From a checkpoint of a small mixture-of-experts model trained on Wikipedia.
Size: 9 layers, width 256, vocabulary 8192, 38.3M parameters.
Below are experts of layer 5 (counted from 0) of a mixture-of-experts language model. Rows are named router (the router's row for the expert), up (a neuron's input weights, with its number), down (a neuron's output weights, with its number) and show model dimensions 0-255. Each number is 50 + 15 x the weight over its row's rms, rounded and kept within 0 to 99.
After each expert's rows: a language model's description of what the expert responds to; "comes before" lists some tokens at least twice as common just after its tokens as in all text. This comes from a sample of Wikipedia text that the model never trained on. Tokens count by the router's weight.

# expert 51
router:73 31 49 48 59 40 43 42 52 25 54 51 37 61 66 62 66 51 34 63 54 58 62 50 71 50 29 65 69 58 69 41 77 41 79 37 74 66 31 61 44 44 43 44 35 54 36 35 29 34 45 60 45 46 51 67 49 32 43 13 54 54 70 45 68 57 37 54 91 44 47 57 51 57 29 45 61 35 33 75 50 37 51 54 84 64 63 51 46 20 51 61 28 66 53 55 56 41 50 64 68 26 79 41 45 60 60 52 68 35 52 51 43 36 30 51 42 20 35 44 25 29 33 68 56 67 54 37 44 42 35 62 37 52 47 50 45 40 32 38 54 73 70 77 63 67 47 39 42 82 39 69 45 57 62 62 30 27 31 26 54 34 52 67 58 58 57 82 67 16 27 58 55 30 53 72 71 74 40 43 38 16 33 57 24 29 32 58 71 49 42 44 38 45 65 26 50 42 50 70 38 59 55 65 34 37 42 75 62 63 57 44 33 41 48 35 63 57 46 52 63 29 38 34 50 53 69 45 18 51 41 53 55 53 39 29 22 43 53 49 34 19 26 15 25 47 53 54 33 35 42 73 48 44 51 61
up1:60 46 39 34 63 65 72 70 50 66 48 99 53 57 38 32 38 83 79 48 57 75 43 15 47 41 27 53 55 58 84 40 82 48 54 45 55 43 46 43 43 51 63 50 50 54 39 37 79 76 59 58 33 49 26 52 55 44 29 68 67 67 46 44 42 47 58 42 57 63 49 34 55 35 56 41 38 48 67 37 73 48 27 62 49 48 59 49 49 33 35 51 35 42 28 45 71 52 36 23 58 55 50 65 44 65 69 71 49 65 70 56 42 51 81 75 28 59 44 59 47 64 59 60 52 40 64 31 00 49 39 39 42 46 55 40 60 54 83 37 53 78 52 57 31 46 75 41 57 41 50 66 40 65 38 48 48 68 42 53 64 36 75 55 51 69 42 54 51 39 35 37 70 29 32 54 50 52 57 25 50 47 72 32 38 72 29 54 34 31 52 58 42 58 64 72 23 57 50 76 54 50 67 59 45 31 53 67 36 38 82 42 85 37 52 54 80 69 52 70 64 46 53 35 65 64 15 60 47 47 56 30 59 77 62 68 64 60 53 60 41 45 48 48 67 41 63 50 78 47 41 38 81 27 47 52
down1:66 55 76 25 45 31 62 65 42 50 49 54 68 74 40 58 35 40 55 41 34 36 75 30 39 59 52 66 67 51 27 68 48 65 39 25 41 52 64 77 52 41 51 40 36 77 69 40 37 56 62 55 39 51 85 76 56 60 58 53 74 43 73 45 25 57 43 59 27 26 50 45 41 48 52 49 54 50 33 39 62 53 29 48 44 58 30 51 55 57 13 34 53 52 48 24 53 37 68 64 60 37 52 45 33 25 63 34 51 45 51 48 47 41 62 26 28 49 24 34 54 55 55 49 60 55 65 66 19 17 59 58 34 50 60 54 53 29 41 44 44 63 27 23 74 55 70 45 63 36 39 70 51 40 24 15 42 59 46 30 32 37 60 46 55 57 64 34 44 56 41 36 35 70 93 56 67 26 55 44 58 25 44 64 46 42 54 46 45 76 45 30 62 77 24 42 64 68 54 38 40 43 83 36 36 37 32 36 47 62 25 54 70 83 40 34 70 56 39 41 55 46 43 44 38 54 72 51 55 51 77 56 90 40 44 65 33 27 35 41 53 45 43 30 78 34 58 48 42 59 59 43 19 32 39 37
It responds to: Periods. Periods ending sentences and inside abbreviations like i.e., a.k.a., Jr., Inc., plus occasional question marks and dollar signs.
comes before: "\n\n", " The", " He", " In", " It", "\n"

# expert 24
router:48 51 37 23 51 64 38 20 60 48 60 56 34 41 35 70 53 55 55 51 26 73 47 31 22 25 62 46 43 51 40 68 22 57 76 31 54 44 37 51 60 26 48 77 62 51 71 25 59 40 42 40 56 51 30 51 53 57 23 52 70 75 58 67 62 76 57 57 27 42 42 46 74 21 54 26 67 57 35 55 41 63 53 60 17 49 47 37 49 60 62 56 69 64 73 58 48 64 33 69 20 34 65 50 59 34 76 62 61 81 62 36 34 48 58 53 39 59 36 54 58 55 49 67 45 59 53 45 81 59 56 64 49 60 27 34 41 59 42 18 48 44 72 33 24 64 47 70 23 75 43 61 35 50 45 41 48 58 65 57 59 53 38 60 39 41 52 43 56 49 30 63 66 49 67 61 26 42 50 66 41 83 27 53 21 26 55 42 29 65 42 46 29 24 44 59 74 42 46 61 46 63 30 68 33 48 25 66 49 76 28 47 65 68 32 48 50 36 73 81 39 55 69 58 30 57 44 78 29 32 66 56 71 56 38 57 58 26 41 46 17 67 51 67 65 40 58 35 50 63 49 47 53 54 66 36
up2:59 41 76 58 46 45 79 60 61 77 59 50 63 44 37 66 38 72 29 43 63 42 56 21 60 44 49 70 66 47 49 61 36 62 44 45 54 58 67 70 73 53 45 32 40 53 42 62 49 34 72 56 70 51 58 32 46 36 36 66 26 31 58 33 51 53 43 13 42 73 41 32 37 43 33 56 22 40 25 55 49 48 69 43 66 46 66 37 65 47 38 50 57 50 35 60 65 33 45 70 67 70 31 38 49 48 45 51 43 78 32 44 88 34 31 54 53 55 52 70 50 76 33 55 26 48 71 25 31 23 37 59 48 51 48 50 38 44 26 43 62 55 36 62 57 31 54 40 59 56 51 72 49 27 60 73 55 37 43 45 48 43 50 51 31 42 56 59 70 46 71 56 54 49 67 61 65 59 35 19 64 66 49 40 69 72 79 50 65 40 52 47 66 73 45 77 40 52 21 64 63 65 57 32 33 56 59 59 33 54 49 41 56 27 56 22 58 72 63 18 36 43 39 38 53 41 67 91 31 53 33 51 38 56 60 32 52 88 81 32 62 63 38 29 64 43 63 57 55 63 56 59 77 50 85 89
down2:33 57 23 65 70 57 42 54 54 54 44 38 45 42 50 37 51 41 40 32 66 28 53 72 39 33 57 57 34 69 34 35 71 81 76 48 38 50 42 49 34 54 38 52 52 58 61 75 48 52 79 37 43 35 57 47 20 57 44 86 55 15 60 31 61 51 99 20 47 37 42 41 38 48 47 40 71 38 63 60 55 66 79 20 58 49 88 15 66 49 41 40 48 50 67 79 27 43 39 58 47 44 41 52 61 61 55 51 34 67 56 56 25 63 54 64 49 66 58 34 58 39 56 33 50 37 50 36 63 74 46 41 48 43 58 59 54 25 55 56 56 46 85 51 48 68 58 39 62 50 63 52 42 54 45 46 47 56 47 55 24 55 65 18 53 27 37 63 54 69 23 33 54 58 46 42 62 68 29 49 38 54 52 36 28 33 26 75 53 55 53 48 45 59 46 39 56 29 53 35 63 59 57 63 68 36 71 64 59 62 39 67 70 40 54 42 46 35 36 48 55 59 34 71 57 34 56 73 54 61 23 47 63 49 51 24 38 69 67 56 62 29 47 45 40 41 57 68 85 27 79 57 70 50 48 84
It responds to: Line ends, career verbs. Line breaks and list markers in infoboxes, squad positions like MF, FW, DF, taxon endings like -idae, and career verbs such as signed with, directed, released.
comes before: " |", "|", "-", " in", " by", " as"

# expert 39
router:45 62 40 54 30 67 52 51 43 19 68 25 31 61 71 64 76 42 53 59 69 77 59 69 37 30 43 30 25 60 49 51 37 72 76 40 50 52 44 51 45 40 40 38 30 30 62 75 52 75 50 47 71 39 55 72 69 76 65 31 27 62 50 56 80 48 54 59 58 40 33 41 32 26 50 40 22 51 74 71 38 58 48 66 58 56 70 59 50 54 73 27 77 66 64 45 41 31 39 61 45 72 32 66 36 50 72 29 36 40 70 65 36 57 23 51 75 54 47 76 56 28 44 60 51 57 44 59 39 64 27 54 42 41 70 57 62 48 62 46 36 45 66 36 27 68 46 39 64 41 48 29 52 46 51 39 66 46 49 43 67 38 72 54 27 29 35 43 31 56 52 75 37 47 34 31 52 41 33 46 29 59 21 59 37 43 32 83 53 53 35 62 76 27 27 62 62 56 51 49 48 53 30 63 85 79 36 49 36 56 53 47 25 68 51 43 27 72 73 38 40 59 53 42 59 35 42 45 35 50 30 50 43 45 40 54 66 30 73 40 60 23 41 25 49 65 36 69 61 70 42 76 61 74 48 47
up1:61 50 60 61 27 69 53 44 45 55 41 39 64 41 36 49 52 68 32 50 60 25 59 60 58 42 46 80 58 39 75 26 22 56 40 66 73 44 47 33 60 63 45 52 60 49 55 64 53 52 82 45 00 57 29 46 54 41 32 47 39 55 27 58 57 62 31 53 35 41 70 33 53 69 36 46 71 75 39 79 45 33 44 48 66 39 40 32 35 37 59 51 63 58 60 49 67 16 61 58 68 37 61 45 48 77 40 74 75 62 34 52 50 49 56 29 52 48 98 67 75 43 33 52 54 55 17 64 56 60 31 68 59 65 42 36 47 38 55 37 31 34 56 14 22 38 60 54 58 70 30 67 70 52 48 56 62 66 37 23 58 55 61 53 34 46 35 42 46 41 53 50 67 78 43 47 52 70 61 55 52 68 37 42 53 17 78 24 71 52 62 47 33 39 53 58 45 46 34 40 57 73 23 60 34 50 63 54 79 44 78 41 63 54 63 46 52 33 59 39 59 46 60 41 43 19 62 66 52 47 69 44 55 59 53 35 40 56 39 63 55 71 36 69 53 81 41 42 22 73 74 53 80 44 41 45
down1:64 52 36 51 33 58 84 53 52 65 50 39 80 46 24 63 41 46 58 70 05 17 32 60 52 27 32 46 67 60 59 35 58 54 40 41 52 54 31 58 63 41 61 18 37 45 67 65 38 46 58 44 62 74 63 59 58 61 57 30 48 22 80 50 28 39 99 40 66 80 65 68 62 42 51 59 33 39 61 30 56 68 60 72 43 45 46 44 51 37 73 45 40 37 66 47 33 61 23 47 66 19 25 78 66 60 47 61 21 74 28 44 62 35 43 48 44 55 55 57 29 28 79 25 59 43 58 48 58 48 86 36 77 51 30 66 36 44 55 63 58 52 76 55 42 68 83 27 29 28 49 43 44 50 46 42 83 66 46 46 59 69 39 48 54 57 59 47 32 61 51 41 40 30 47 66 38 33 46 58 40 60 58 50 68 47 51 41 20 37 39 44 32 58 62 53 35 79 50 53 64 61 46 52 69 45 27 43 52 66 52 53 41 39 45 54 46 71 44 51 51 58 47 61 44 37 49 41 46 54 42 39 56 64 49 39 50 40 20 67 34 54 56 71 59 71 30 49 46 63 57 21 58 35 62 55
It responds to: Section headings, line breaks. Line breaks and equals signs around wiki section headings, and heading words like History, See also, Early life, Production.
comes before: "=", "The", "-", "In", "|", "A"

# expert 25
router:65 47 50 30 62 45 60 68 26 32 44 53 67 52 68 37 80 49 38 27 52 62 44 91 51 79 40 63 56 74 54 56 77 47 66 69 58 48 58 68 31 33 37 43 45 55 39 51 42 67 32 74 42 35 37 40 68 53 33 50 31 31 40 23 43 35 30 73 36 53 65 80 49 63 40 50 58 55 49 32 32 56 25 49 38 65 50 57 61 34 57 24 30 20 70 69 49 42 57 38 49 56 82 52 31 41 38 54 54 54 46 49 61 46 24 65 55 47 40 55 66 36 57 50 55 65 58 64 13 43 66 40 47 46 41 34 63 27 35 38 43 27 60 61 44 48 44 37 60 33 61 51 48 73 52 48 68 50 57 48 27 29 78 55 50 25 80 43 51 71 53 49 33 57 58 30 30 34 39 44 18 40 55 22 24 40 28 56 67 67 31 35 37 28 53 63 16 53 38 74 41 67 41 42 60 19 39 64 50 59 34 41 32 74 37 24 40 64 43 35 28 32 42 38 74 21 60 56 66 53 43 52 45 31 36 48 66 22 56 32 48 42 56 36 55 67 54 53 24 65 33 40 60 61 38 73
up1:46 66 35 53 48 47 43 52 68 67 53 36 54 58 52 69 80 87 05 38 50 49 72 72 57 34 23 44 42 39 69 51 48 35 51 64 53 76 43 78 54 48 67 72 38 55 52 51 50 42 16 42 62 33 57 49 63 75 77 24 33 55 31 61 29 34 50 78 41 74 29 48 59 55 37 54 57 25 29 56 60 42 49 62 49 44 46 39 50 49 58 36 46 53 40 47 61 63 62 29 52 34 62 53 57 70 32 46 37 32 74 50 58 55 41 42 66 57 69 35 36 50 30 44 68 41 49 69 58 32 45 49 59 64 53 47 50 48 39 57 63 41 71 88 56 44 39 51 55 52 74 52 73 06 59 42 39 68 70 42 23 50 62 36 34 46 75 84 72 44 40 54 53 64 39 62 50 33 47 48 48 70 76 73 39 52 35 47 43 22 62 53 43 48 40 69 47 84 56 54 42 52 58 43 46 69 66 60 70 61 62 69 34 74 51 26 28 59 31 74 61 73 39 47 51 40 82 57 67 50 29 39 75 58 44 70 49 35 75 56 55 34 57 81 46 37 46 61 64 55 64 53 76 48 46 09
down1:70 16 54 62 60 71 46 49 59 46 66 50 58 99 61 27 58 56 32 65 68 62 39 48 75 55 21 27 78 38 33 48 57 34 65 38 80 83 65 45 20 46 58 42 41 51 50 32 29 43 75 35 52 47 37 57 59 61 51 34 40 24 71 45 75 45 20 50 47 46 41 40 23 34 60 53 43 42 35 51 47 40 29 66 51 49 43 42 29 58 55 79 67 43 67 44 45 41 61 55 73 45 34 41 42 40 48 46 76 48 70 60 52 42 49 41 20 51 25 27 62 49 47 66 38 51 43 58 25 36 21 42 43 54 43 39 34 30 61 42 78 42 71 36 40 60 66 50 25 50 64 64 46 44 61 67 50 52 19 62 36 63 65 43 50 52 60 27 52 26 43 57 25 59 75 69 76 58 74 59 51 78 38 64 36 59 70 49 58 46 59 47 54 57 33 49 42 52 52 61 21 51 39 78 39 58 21 70 57 44 57 60 67 73 54 53 48 28 58 33 68 26 52 11 56 45 56 58 40 49 38 66 66 74 36 70 44 40 51 80 42 61 42 44 42 69 49 53 28 67 60 40 68 48 75 47
It responds to: Closing quotes and brackets. Closing quotation marks, apostrophes, brackets and parentheses, plus sentence-final periods right after them, as in "flawed" or medalist(s).
comes before: ".", "\n", ",", " |", "\n\n", " and"

# expert 48
router:43 46 27 24 65 51 21 69 35 74 66 65 48 70 22 49 60 49 35 52 44 57 72 43 58 50 46 40 39 37 41 67 39 63 61 31 62 39 63 49 51 35 35 51 53 73 55 19 66 42 44 76 28 55 30 30 40 45 51 47 74 50 58 49 66 43 48 45 52 18 53 30 42 27 22 42 50 80 48 56 80 47 37 42 76 63 42 71 47 57 56 68 34 50 51 51 59 59 41 68 41 49 65 35 18 65 39 82 68 72 52 59 47 42 56 40 55 47 73 25 34 35 28 47 51 56 45 28 13 34 63 88 28 59 86 54 38 44 32 50 61 53 60 21 36 44 45 60 33 55 60 69 74 51 32 32 33 38 54 65 64 52 59 58 37 77 53 43 49 49 36 41 44 48 50 77 51 57 32 29 53 42 44 44 35 40 35 48 49 26 62 52 28 59 71 69 65 57 41 56 31 32 25 59 54 21 45 68 46 41 82 32 41 82 40 50 63 52 48 33 65 54 52 28 69 50 35 56 63 16 48 40 57 29 38 23 35 40 60 62 37 51 67 53 42 38 54 45 63 53 75 44 65 30 36 21
up2:31 63 60 55 64 46 62 61 60 34 59 34 46 28 67 48 40 36 51 37 45 38 35 42 50 54 70 32 39 58 54 40 75 58 37 77 72 32 47 38 53 60 42 60 61 48 56 62 59 44 50 55 40 53 44 44 77 11 55 44 39 79 62 53 56 59 71 46 70 54 77 68 46 55 52 49 30 96 72 44 41 42 62 49 73 36 48 38 33 51 35 51 36 48 57 66 31 36 67 49 35 54 23 61 18 48 61 17 53 30 46 45 57 36 22 44 38 30 45 70 55 69 56 37 50 73 25 69 60 53 39 51 57 77 55 30 49 59 27 37 43 35 43 40 73 43 61 34 52 68 64 48 63 43 48 30 34 68 29 70 46 59 49 36 57 62 53 39 44 65 57 48 45 44 67 39 40 52 74 35 64 20 49 62 78 47 61 65 46 77 67 42 58 66 20 46 63 56 54 56 63 42 41 44 53 61 29 57 49 42 51 55 64 32 76 53 64 26 38 53 77 42 87 62 30 47 57 46 65 66 68 36 49 51 83 13 47 56 50 48 59 85 52 69 77 99 53 39 57 36 45 58 28 32 22 43
down2:41 35 59 42 42 00 63 59 29 38 45 54 26 23 63 49 52 12 44 32 77 58 63 50 43 50 51 55 20 34 83 71 36 51 52 44 51 35 55 61 27 43 63 60 51 47 89 45 71 46 77 29 48 50 55 32 69 58 45 75 61 70 34 43 54 21 51 27 54 56 84 51 46 35 49 60 40 47 59 51 26 58 36 49 41 54 63 41 49 45 46 34 68 77 59 29 27 73 55 46 50 41 64 54 37 64 29 50 49 69 57 38 54 43 53 57 54 40 45 47 52 52 31 57 55 63 49 27 53 35 29 37 18 33 42 38 51 36 45 48 46 57 63 54 37 36 48 29 65 21 43 68 61 56 22 56 42 36 71 37 52 48 50 36 64 47 59 34 53 48 62 54 49 54 39 39 61 44 48 39 65 57 47 72 40 30 66 34 86 39 30 49 67 54 36 43 39 58 34 49 33 29 32 46 63 29 55 25 69 73 55 62 63 65 72 51 45 65 47 22 71 55 30 37 68 55 38 67 47 61 47 54 60 36 63 33 48 84 15 71 48 35 78 56 22 60 72 58 39 27 39 46 42 53 33 14
It responds to: Indian and foreign name endings. Final letters and syllables of South Asian and other non-English names and places, such as the d of Prasad, edo in Toledo, gar in Azamgarh.
comes before: " |", ",", " (", "i", "a", ";"

# expert 43
router:32 56 52 33 78 47 30 60 24 29 23 63 68 66 46 56 40 47 52 56 49 79 46 25 55 73 51 36 62 57 29 46 54 44 61 77 33 35 56 60 19 54 60 52 72 73 76 38 39 71 69 79 28 68 46 28 47 45 77 51 55 24 72 44 37 35 47 48 46 48 57 41 55 39 42 54 49 93 70 50 41 62 73 36 47 64 39 55 71 43 20 48 57 62 30 13 65 73 62 81 50 63 35 74 33 67 48 54 45 63 52 47 44 26 64 42 22 45 60 65 32 50 50 45 79 43 50 43 26 41 35 55 64 33 53 68 59 36 28 53 36 50 45 29 40 50 41 68 49 48 66 67 47 43 56 58 44 26 79 49 47 30 64 43 38 72 34 40 22 36 51 44 52 67 81 64 49 67 57 56 36 39 68 38 34 48 42 38 53 43 39 81 83 43 48 80 50 48 64 79 48 52 41 69 49 62 43 59 41 74 55 38 26 61 37 42 62 37 41 42 65 55 76 58 30 62 26 69 56 51 37 34 66 73 61 38 49 31 63 50 45 31 57 43 42 62 59 34 45 60 82 32 52 44 36 45
up0:29 64 58 52 69 68 75 39 46 21 68 99 59 58 54 59 56 35 23 48 74 28 49 58 52 58 22 55 39 76 57 44 56 38 56 43 21 34 65 39 49 66 55 56 47 32 42 55 51 45 52 49 52 54 60 74 63 48 33 34 31 33 63 47 51 37 63 65 72 64 37 54 43 71 67 63 64 39 38 77 78 36 31 39 18 66 31 49 20 30 31 31 55 23 48 28 37 42 71 54 54 28 47 43 66 60 68 75 66 58 56 45 48 28 48 43 84 78 35 42 58 54 66 47 64 63 69 29 49 32 53 58 64 61 42 52 42 51 56 64 59 64 21 21 64 42 15 31 73 29 42 49 66 73 43 53 65 51 65 31 66 34 36 27 65 39 52 76 57 32 77 65 57 53 56 49 22 53 59 31 69 49 50 59 33 38 52 56 39 47 56 56 41 33 24 66 59 56 50 57 77 42 61 39 39 46 48 47 56 28 43 41 41 50 67 57 52 54 59 30 53 16 48 44 66 56 49 67 37 68 29 51 25 49 36 81 43 56 36 45 48 23 63 44 42 47 26 57 43 60 19 51 48 66 60 38
down0:54 44 41 46 61 52 70 42 45 37 48 56 65 50 53 34 45 22 56 44 76 25 64 50 67 62 37 41 65 87 43 57 37 48 38 65 60 44 47 32 41 52 62 59 55 60 46 52 77 51 42 64 27 73 56 62 69 32 33 64 69 30 58 74 47 58 50 56 45 81 30 54 53 35 59 53 76 47 57 77 68 53 37 35 29 57 29 42 40 41 61 67 86 18 54 33 52 06 38 47 54 90 23 33 54 35 59 57 39 51 35 57 54 42 56 57 45 50 46 58 67 47 65 43 58 65 60 55 41 43 48 63 61 36 47 37 33 43 42 62 36 59 33 74 44 43 53 68 50 31 57 43 57 49 36 45 33 32 83 29 44 42 59 50 66 32 84 47 35 41 42 56 85 61 41 61 26 32 54 23 41 66 45 59 39 31 71 62 30 33 53 55 48 28 57 66 59 65 36 67 74 54 42 47 44 51 26 55 67 22 44 55 46 39 31 47 19 65 52 48 33 45 68 65 67 35 79 77 34 52 73 57 51 33 62 15 64 46 62 40 59 35 35 77 67 68 66 34 50 55 81 17 62 30 50 62
It responds to: Country and nationality names. Endings of country, place and nationality names and adjectives, like Seneg-al, Banglad-esh, Catal-an, United States, Australian.
comes before: ",", ".", "\n", " and", "n", " ("

# expert 50
router:46 35 28 63 39 52 73 66 37 45 62 43 35 69 70 53 65 74 26 63 28 55 56 54 45 53 42 55 61 75 82 30 72 37 45 18 48 44 52 60 38 58 60 41 44 42 36 49 30 48 56 32 56 28 69 65 74 50 34 29 53 30 66 65 70 72 53 59 71 29 41 75 14 53 31 49 31 38 36 68 23 29 35 55 57 62 61 37 50 40 55 67 54 61 40 79 68 44 45 45 59 39 72 31 42 53 79 38 51 32 62 41 58 36 36 65 16 43 34 38 25 29 61 40 55 59 66 50 56 34 49 56 39 69 37 51 31 47 58 34 65 68 56 78 69 77 64 19 34 73 53 62 51 46 64 62 35 41 32 65 65 36 54 43 80 54 79 76 64 38 43 57 40 72 57 39 63 57 32 44 34 33 42 40 44 47 35 30 41 60 37 62 57 51 42 38 38 45 56 64 38 67 52 54 39 41 50 66 60 46 23 40 40 14 69 52 44 52 62 69 33 51 38 55 60 23 74 25 63 65 53 63 89 66 42 61 35 72 37 56 49 48 27 64 23 43 39 38 44 42 32 53 62 45 81 49
up2:17 79 62 53 42 56 44 40 44 50 43 42 48 35 58 63 49 67 46 51 64 75 61 38 50 32 46 47 47 63 66 52 50 80 46 43 38 54 47 41 52 68 54 52 38 81 26 68 42 35 56 40 46 74 37 53 75 69 74 63 29 39 51 59 39 57 63 17 27 57 48 35 42 47 63 27 19 37 54 47 38 66 49 58 66 44 54 57 44 30 63 69 47 50 46 19 68 23 36 24 36 59 57 46 34 48 54 48 32 48 46 81 61 87 25 47 57 32 36 52 52 44 27 52 63 63 37 73 58 64 33 53 67 63 47 40 49 45 16 29 42 53 71 53 15 57 26 52 53 43 52 37 59 40 45 49 52 79 43 53 35 52 33 33 45 36 20 25 45 28 57 70 58 56 52 71 41 34 48 64 63 24 72 59 54 39 59 49 45 55 52 62 42 33 24 38 66 62 56 45 26 48 50 37 32 25 41 12 38 74 51 56 51 49 87 55 40 35 25 22 40 60 86 39 72 41 35 54 60 25 60 70 59 37 35 51 41 63 31 66 39 17 57 48 46 55 69 57 84 62 52 70 39 45 44 49
down2:45 65 54 45 57 52 46 32 36 71 51 55 33 49 40 28 39 56 56 46 39 61 66 44 50 40 47 75 11 52 48 34 41 58 70 46 30 43 66 41 58 59 53 52 61 75 35 57 38 55 50 29 49 34 08 71 55 41 61 37 43 40 66 72 43 51 44 46 70 29 64 64 47 47 66 81 55 47 43 41 46 41 61 44 43 36 59 59 29 78 53 61 44 36 91 58 47 64 35 35 43 50 39 30 55 63 29 57 29 50 67 65 43 53 32 25 25 41 67 45 58 54 15 55 66 57 56 21 60 32 36 44 52 41 70 42 29 88 63 42 51 53 39 32 56 46 48 75 37 48 61 15 26 65 30 42 50 55 15 43 30 38 43 47 58 31 53 60 20 60 52 54 43 74 58 53 67 57 67 71 44 49 49 65 71 65 60 58 29 57 47 63 70 32 37 64 60 64 77 40 39 63 54 23 67 69 49 55 49 39 63 54 76 53 53 38 37 47 51 44 45 28 56 30 94 56 23 55 39 60 41 20 59 37 47 65 46 57 56 71 32 56 25 46 71 70 38 85 72 77 48 68 44 28 54 30
It responds to: Sentence-ending periods. Periods and other final punctuation ending sentences before a new sentence or paragraph, plus the period in i.e.
comes before: "\n\n", " The", " In", " He", " It", " This"

# expert 31
router:64 56 60 35 49 31 39 42 64 36 54 45 34 66 36 43 62 64 31 52 51 63 40 48 48 31 73 66 38 75 35 69 99 44 65 46 70 58 36 48 57 52 30 44 60 86 46 30 24 32 60 59 36 61 58 76 48 30 50 52 53 28 49 54 82 50 35 41 38 25 47 54 38 51 50 43 57 65 47 48 82 47 56 67 61 61 46 61 41 76 34 68 41 57 75 43 57 20 30 80 37 42 66 47 39 34 38 62 74 61 37 58 52 60 55 57 63 73 66 62 52 48 24 64 44 53 49 50 62 48 77 68 44 65 55 64 19 47 36 30 49 45 52 58 34 64 30 76 32 47 66 44 42 52 23 67 19 52 43 28 50 31 35 56 60 34 68 60 76 40 51 61 55 43 48 61 34 67 40 59 32 34 37 56 37 35 31 47 52 59 48 18 46 70 73 47 68 46 29 39 15 60 30 55 34 45 37 62 18 34 50 59 51 54 45 65 59 75 39 38 40 68 43 40 49 35 26 37 29 17 26 23 52 46 64 29 69 33 46 46 50 63 61 44 38 78 73 36 47 61 52 40 39 26 71 59
up2:48 38 70 55 38 44 43 72 62 46 16 58 59 23 40 45 60 28 66 56 66 33 40 68 40 49 78 27 77 29 60 44 64 61 52 25 42 33 32 57 52 62 53 54 39 50 34 69 53 72 71 46 81 62 46 47 43 60 49 69 31 69 57 64 47 66 50 45 39 53 59 73 48 69 39 68 63 71 36 49 59 59 45 51 46 43 50 29 65 63 81 10 44 41 47 54 56 40 70 30 55 69 56 60 37 40 62 55 36 65 70 37 50 28 45 39 53 59 51 32 37 62 54 24 33 45 76 67 57 66 44 59 55 40 41 63 41 87 46 62 53 40 24 34 61 48 54 66 27 32 50 77 49 47 59 43 53 44 19 52 76 54 32 48 21 43 29 69 50 30 29 44 58 50 47 27 68 39 72 49 48 74 73 62 45 47 45 81 30 52 25 39 44 59 55 52 46 41 66 41 13 66 36 52 56 50 46 59 53 58 28 62 82 59 36 37 28 18 83 60 37 45 48 77 50 56 40 48 40 46 60 59 57 34 77 68 35 42 31 35 32 66 47 28 71 52 52 29 56 49 47 72 36 36 64 09
down2:54 58 40 70 59 36 10 51 62 75 68 43 34 29 51 48 29 49 18 32 29 42 02 55 59 58 43 60 34 51 43 38 54 36 44 23 60 48 31 40 66 65 78 47 31 32 48 48 57 36 46 62 37 40 43 39 55 30 51 24 61 77 55 43 30 35 66 57 59 46 43 85 62 44 80 60 46 57 40 51 46 55 16 44 58 29 61 30 68 47 66 50 37 57 43 48 48 57 48 43 33 36 60 52 76 29 54 55 30 58 54 40 65 58 44 22 60 73 51 49 40 39 43 42 33 43 30 45 44 34 70 53 55 25 59 46 70 47 36 51 55 63 47 47 55 65 57 48 26 37 47 69 34 53 53 35 45 57 45 27 65 49 56 67 66 32 58 59 53 55 79 58 64 42 46 38 58 28 49 45 88 51 36 39 40 50 35 43 53 36 99 68 68 57 50 49 75 65 83 51 75 46 46 77 52 35 55 63 34 49 50 50 62 65 86 58 43 44 40 33 72 57 49 38 39 37 79 16 72 34 36 57 60 54 53 45 54 74 57 52 38 49 08 37 48 58 42 41 16 64 49 58 68 79 54 55
It responds to: Table and list separators. Pipes, dashes, parentheses and line breaks separating cells or entries in tables and rosters, plus the names filling those cells.
comes before: "|", " |", "-", ";", "Species", "R"